From a checkpoint of a small mixture-of-experts model trained on Wikipedia.
Size: width 96, vocabulary 16384, 21.2M parameters.
Experts: 128 experts in each of 10 layers, a softmax router.
Training: a variant of Adam for the experts, 245M tokens.
Below are experts of layer 2 (counted from 0) of a mixture-of-experts language model. Rows are named router (the router's row for the expert), gate (a neuron's input weights, with its number), up (a neuron's input weights, with its number), down (a neuron's output weights, with its number) and show model dimensions 0-95. Each number is 128 + 32 x the weight over its row's rms, rounded and kept within 0 to 255. Numbers have three digits each.
After each expert's rows: "gets" lists some tokens that make up at least twice as much of what it gets as of all text; "raises" lists some tokens whose logits its average output raises strongly, later layers aside. This comes from a sample of Wikipedia text that the model never trained on. Tokens count by the router's weight.

# expert 97
router:158138146152086109130113114156164102115110113103081152080097054138085140121071127099130197101105115124089082116168153166108146136128193076121158131171160097157108117096090135190157115218116103147111164102178130164151160172171152158139162133121109125160117163082115086114190127122109080130
gate1:168156092097114128164149110091135138091155111141156083135127120174112146083076097123104075145108108128191146153105132123104171076154112166112148143185125109157096123135091105139153155158140173045085118103203083147107123100126114160129079160121125128145065099163174104204175143109115062120
up1:116087152179139095088094110111147151133100098080087166112113106147069179116097152143199171159134107160142143098186132105148149192154164090082153154141135114133173069076112173122153089148116116152142151118065125172161122140172183096131177164086102164121134137103135141060099094101121158124
down1:107113127089175142137161112173041165092146143111110130180161111161173130122179111119114150096146151122116102141080139127112181075140096159109158128120075077118129115105103078102137095205135115112093157144058168166101116169112043132121184173151122132146108128167146134163071103140134110167
gate2:141101207143114169129120190155105084190109124100167121131147083135143091157140118089113149090128160099060070138153112056147126085161153075119112121161139107104100099109145188089154106181120113161110129163120180091092113184100198099179133151135158139134135127086083157159119132135132138166
up2:128121144096117126102146127151101098164054137114077113118117056167136135128135092098119151144114128132122149251141137176117162108093099100123124157126116089132160110169148142141158087179106161089196175137139154139073080105129092107178129169076137187124159153109138109095190149116101092134
down2:108113096153082065125125113109165148166147125179151125151176151065156153157168142078120144088072117132122154158133129132100132141071040157125091105140134154120124151137103065152159117131162126137157088157137202180121106139132099095144108142147100136074089167094217090095117168163098142151
gate3:135050144164139151125106137135109123107112134086144097114161168109107118193142056187158188142171142148191108086120131060178146144122152131122107108087115203164111126058098095088122131125128101148124140104092115099125159137190136191125173116109114099096132123124157163185097107134146185107
up3:143194087085115103143121110119146151170159112179125146128104119151169155090118155094111080145054114155061154161138122190094115067153115109108146139164133098087132134193185156168125091108141171104135126158149128181121144141053141069118089148146116146142147108125109134070115140121077054138
down3:153142079186145123113121127108174120114185124129138110093087166168141126130059081133071110128087101099134153145117108099090122116179080184116154156151090103137136117106222076168164130121146109110162151150189126115086143167151145102142082111149052133101108191151110130137124076157168098150
gets: " G", " P", " Air", " inter", " sub", " car"
raises: "um", ":", " of", "to", ".", "ans"

# expert 32
router:169091139123102073105119107123213115116109090061094160124057066122115159108100119152137163153087114170136135154155187152116148143145181089102169131142172091146183046111131149147147097190099126108106129132157118172105169166156183131111140165093079143155132121101119133109162140102088105118
gate1:162053153138175077121118103054190135126110106061080109101105140097104131108132133147142126143123122159095122105140154169138150104098136185153135152141178104126166149174105092075146114157153178153143125128129104118115192161148075208143124115099150105125112144072144138106151160065055136095
up1:120067111118131086083158135074151113147128145085090098117096175074162090146167100145191135152068142156076169146116100183158119130085111170177110153116138132101162124166145154087114154127157148116166194140093140094097191112136076138119100098088139102104144150065153159124116163086071153129
down1:142113099136124129173133161113106094179164110114163114147124139184059111138142125120161135153134131103127166150098104147122113113082121129103184123150086171182134114066129145105126191133134125096151143117093093172089158096100100101165059130153104067194114135092091221075135156086130166073
gate2:153125176133160153125141124089133123089102086033133133122086105147155183133126129174084140075124124194120149112142132078089171205115151160123136143144154155131140115118086152128182146143094191153087174099146119108122122105165137140123148127093116181138130111200115113141139155037078128078
up2:167106148153083151162092097115133139095102143142098165092106104129093162079092160091156112184120082108176078106163159177102131085165161088106149160160158092169085125117124097159154121164131088163135135097100091170170143174160112173170164134148139132162102169098164086083168083176148091092
down2:156102100102141105183191139150138100097135152193128108123201149124100106168111102072120160193125136130146188128098077145123172093114144142106196151102145078180062083117199118131144132144160119118106095102152084060104123136100151148110112147145125087199128118152124164131130103161132102156
gate3:157114136170133109187077094141151103096135088123110176045102117147113173110091128117133135117127110125106091111142141134104194120146171142100160198185165081173105126097071148121133094150073112168114116113172102147149089171157156154171155163100114147127076157110116119086145109078055115082
up3:155080160141130099142169168083160128129109137128148104142129126130118172120143108146149123148185143178202157159167166159107106160085123128170143147139087168176120083084122099149143172169127148100171069073132086111172131160195114136122109081051137103114077154164176181142153170132164109106
down3:152185119114080080148149105104140063142121171109131170196101201078156156126128144101122146154148112101101176154124113156116147135105059127096116144065134136139151098145133160146071178113122130157060094104177133088154145111114162099084110171134143099074137168200107137172143121101086142153
gets: ".", ").", " .", "\".", ".\"", ".)"
raises: "org", "ical", "\n", " They", "ality", " This"

# expert 24
router:139086177102088101143099111140190137095091080082085172122099111157089140100101154114155122133062092152135102104155148122090150154148189085083181131160187104141159092129098140159146124150106143135138157112199095175159186166163150119128151164103098177145114146105132131079181127107085074109
gate0:182097125162156081129073069144156104149134096094062169087105104121125139080135089149156162168153173130131156129180078202157145113080128120142123156094142122115191086092101159102161123181159156158096179080108105128109108134163138167174165147114059079145117164137143144121155111132157114144
up0:113140094138075083141081158104121148127112112118158090153147117092083136148078157208142114103062116172145094128125121122068171202124121150126162106197141097111168105128134150139163107164096102082081147091152092156193126141119191145143153170075170134107114125157180117096108179118104117149
down0:134161095124123123149123124154156100091115083136116175138167165145162100083115106117176112135144085114046120135140097097158038138120163160100114159124158071144162081155088116127116118093058150105128104112162124085090151129183187090196164122169104128139106160134087126130115168154103189178
gate1:150084077112052158203041134114144159142095090131106130093121105171128158107117082219108123143173103110214115099145120141160130134102133141145164163194142133142086116122083094109115107153080085133123161100124144115143069147143143091125124098076124134097130148162159168135112119102136159100
up1:133116142193182085112177149118115095152177158107116075148133109148143105090110152081151108082141125098105098104116125116120089204107115089111113089074128152166140147137157123143126083095196150129119115111133132075077073106173160191158119137151144182162129111115121068094139103177149081192
down1:135203174118149117112091176103110130149076156178170124104137135065179104137197178085103071082170120167113100165105150124123150118159137115159153119152085116103100126150128104164127145093159125147152141111167120119134190140148197080128088138090076049135112108089138095126076106108121136156
gate2:144110109119128188175029132131154122112144069123143097107126110118140139109115102136127151128134108172175191129135140152133154162141124051146162109139177079110124127133165138080149064144126121070137173157118067180149094106144169140133173132138094123206104117124095122086156124085127068069
up2:141112105136159089088203109096133155103085190130081187127110127158105151126095143088152179124150086137094072115143173135137119082139176166117095150144142135132181090087083122180159149130134122178113075090181135080103187187158149151134096121142140112067092123144196121139135147132156146117
down2:082158132047116161126126140106137097170059114144142091081182161079090134106104119121073151095078113090156108195114143125107149122094158158077098200186159134140109102165138153092162160100120104103166093137159128117127139099149125148114154164188080143113161130113140124176085098119160069129
gets: "6", "2", "5", "8", "4", " which"
raises: "ians", "e", "ice", "ists", "y", "ity"

# expert 93
router:176125135106114077100109110109184142107126088065100145107083051136111167065104133144144148122099104149129152125150184156141148153166159097095168136124193082141130059089110169152167107180073111143132149119174114174123154163151191160144142176107084133146135121091130155118166140079086110102
gate0:123153141141142114135118115158168137127122124174117141129103119125047163098116124151072119149164168137166100136134136188129146142117135151113170140148135101150082093104076145153088060189092097133123160112203085152122102154152231152176142131128116139186040142153163139115119098092085098111
up0:143072175168106138105103066094100119107112132049115153095073117148140154143140158094175148068088100135091117116183105086079171124168166114100142186168168127109190124139111121148174145150123151148109097128081125154205170145151082161112135146108113119132149157067161086104161126146135114099
down0:183141132136110089124134113111116163115115137071147154099141104127140076137132105071128130140184152119126174174121125092166100045149082115145123103072129147137123121175133107113170091093116148174127112135063149112144105113039136091098086148116147136201126199172131144114096154149141208170
gate1:159063160144098148090081092200127114110107153155083132089117148092115122163103144107143129121115109138142085129182118126128130149126171142118169135166123090177127060056108119145201144181110109130128232137125124129130076095167122151177135136125126127119088117179161119104111139102057103077
up1:137155176119179056180100133129138083115112127121178130138150055166101172070100140166159121123158108182121113109139122209121131111127149117122119167137139117086088171218145180119085091080138171116118057116145104149137145173084079175137142130099145134136159146140121136098132094168155110133
down1:115089140180069178164085123137072130173126122164084107104148122132170166164118153137126126131136196069183091096089108135127123200082102156099095089164160093138110160120150146125109133154103128106074143118081147110163117133096145149182106156135070135184111181157158076138134143081129119183
gate2:195105145173128149154084089174138139102087091113108134072085086147103133111069148099131150141091117129112089129184137145069137119142169093081170168148175125190150135139092161164173095145114137125113167113179110155137129180119108114171159149150113119146083140140157069094172128139091052081
up2:151184110138125101182095091178117060149112115120140137087157161102181155127085152080108092158126157079075135159166076141109120108067110163130141167093141119146127181167130130111072143148120152060173139099122124131172130070127087168111158086169116192097148086128154148096182142155147125140
down2:149094135153135123068101188084109120108177140161114136137178130107165096122104177098146125049142168182051127109128102091102199081174148077135116114165123143104149112137160199135170150081138150173106137092120176117102126134116090143128171120132151134120145100147189093144093158151102108073
gets: ".", ".\"", "\".", ").", ".,", "$."
raises: "org", "ally", "nan", "\n", "net", "ality"

# expert 85
router:190148112133136112116098074141179160091116088110096146088095095187109138119075120126124130132073112158144128140159163104087155153187151106083169112194155093139182108080098143178157114173060153154097150128145104173099146144151167140140165162104075143118108128077117110085157142108078090088
gate0:129113104110121164183111114153169160131169092121114102119119153123115160125114135058094149238080150099126138103154119144153158100159108036150116127126128148140141095167146071122158096163141055171105108146079123145095145121128153098152116196095098163145122211129130138087151087132166106123
up0:140102170177132099077153124062085119121076168139124144119121088114125108116131170193153134053169101161164123144140159141088107149097157199124139134139148076130093150096091150169104148128124187082121145107186110113161086175130112181141166079161162117136085063154128084142127159097108104107
down0:145150150116115163159124121101073087117088109141087173057115134126119118132161179145172115112086153067149154116166124088113099141121084230172188108111176118127089115077138158113127140092101183079159146140133095119149101090117077163160127167136132187090095079135132130148172098094119112150
gate1:132195185079162121124133122145102088101185136154137133181110112167108167145124092169137107124124130124148137093100104173141114116185143145089151134069110097123145137091134165122130143113238208135159117126069120199119127073129094115084108140156153105078132156076105110143083114164151106130
up1:094047086181111143142115116103156151131042127093118128071141133089162108084136171093132153107154127121108133169149166103094141168090117111145105134173157160130095116180117093153125121126017059124090130125185130071145116157141149123156132095112098125172147088182130141111162145101117137159
down1:162115143134096121117057110161141100153162085162133100104099152102118098126225119069117168155102094104110143167151170096112149116116128157134124154133066111137111103128255125102160102139142128100143134119131144115115162098138148085138128116123047168117186128127162153185108157107132130142
gate2:129097166139174152140139158113110166124137093143162091131130093173164161088153091127124122183122105156130167121163121032067125185147191143131085130146135121086155114136109131101135131088089129129159160155078072151140159126174140129099139121145104137113056205143103069111075142073170134090
up2:165153176173154115078138144142148133160164068122136105141108032140125054109116174142191146118128156156101121096137121138168123105175125102074136085096096072133124170096085067144128135121210171085113095142093134134128141112086111144104177131156172125121104122077092153134143090158146140164
down2:117112120171108145147118108093123108118223131126148141146142115073087110156070117120134137136096158139104115173125052131192140095062171107113147175173131120121145178076086080184133167102172176109166121110107152149117132091124111057144141141172106106125104129136106134098059118135111087185
gets: ".", " m", "P", "V", " V", "1"
raises: "ial", "ather", "ism", "ian", "ike", "aly"

# expert 14
router:152108172121119094130092130061163084124112108117102150104083097134100172098076126112151162108096098123135095122164165123113153157168192100086187181170189092179133068090113137158177110169138140154106141117154098178139134164174163128132171178083098121147095154083140127093119133091085090100
gate1:125123204143173093095167104116099115130115064103133092146070117087107101156128140130167136065123167115149091187202132078128149123167148062043128116133118100188147125118120119159108120156111132137148178149152161129108172137122101123106170094056088091105132095100161107137137068146112144137
up1:117129188131156108106169116087081125167150101116109116146054148121118089175109100144160114098130169118149067191167126083138150103172137082043137121115111138215167119113132151155101135142127145146137160148147162117114161136150107111087141105075080074108127074118186070152114090163130163135
down1:071128121081140144160133134151092107077120082086186120140082149133115051141170152129147134103161170134097149093189114142144174164138098139101136113109168160151103130122049139155084134150069133118150145107133128160164110182173129108131168091108183131098127096104091061097189068161144144141
gate2:131067099191119102194130093169151148096101115116126114140107091155059180123141125151054174144046110155119149104099145157117158146160147098130114140152160131087105101144134124157139034130109181135114107117129095151116149176113091176149128131170125187144175172143137101104133105150151097065
up2:186180178095092107118145084133172160110106083101093190079108090153135122088151123121158135131174154181117115098168157094104172111174155124077144116161169091139195109079094136158145137176092131129088163096132149149173111168161141134172175177118092090156110112095123118148163124110071153143
down2:118050140127149135134110122125136139134136117139110136167081110168090124100168157141137101141095161176102132109127157150136095195130127160084100131239152104107104083159143085147127133152090164147137182113198164190149174164122158132066059131119094102093129124130172149062131172109125116125
gate3:132137137071198140085127111068143094140160150070129154039115150083173139167126088080200114131151188134067150089154103159139115089139160076103112161120115130124164141116134110114159133149161113182126185140095137115119157137172192079138131128080136132090110134127160103182128110113126145088
up3:161107106132105123169198107144119180132122119163126077200157089193082120088126153132071125148130117155170080093087150114142099150122162177184118125127099109116085155162206137092116116128117129118103079101125081126116150190073061170106136182164152160131128180134146137129097105158146120132
down3:105153120152125107150122073122181096161121111113131091109131163153118164121200110126139129136108131098154122180094169124145096084124116137171173163120076115155144129131249099116116124167189098156119162111109131112099165124117127107156062110097069139112133128148183192115078175098078099090
gets: "5", " that", "2", "I", "6", " who"
raises: "ians", "ons", "ric", ":", ").", "'"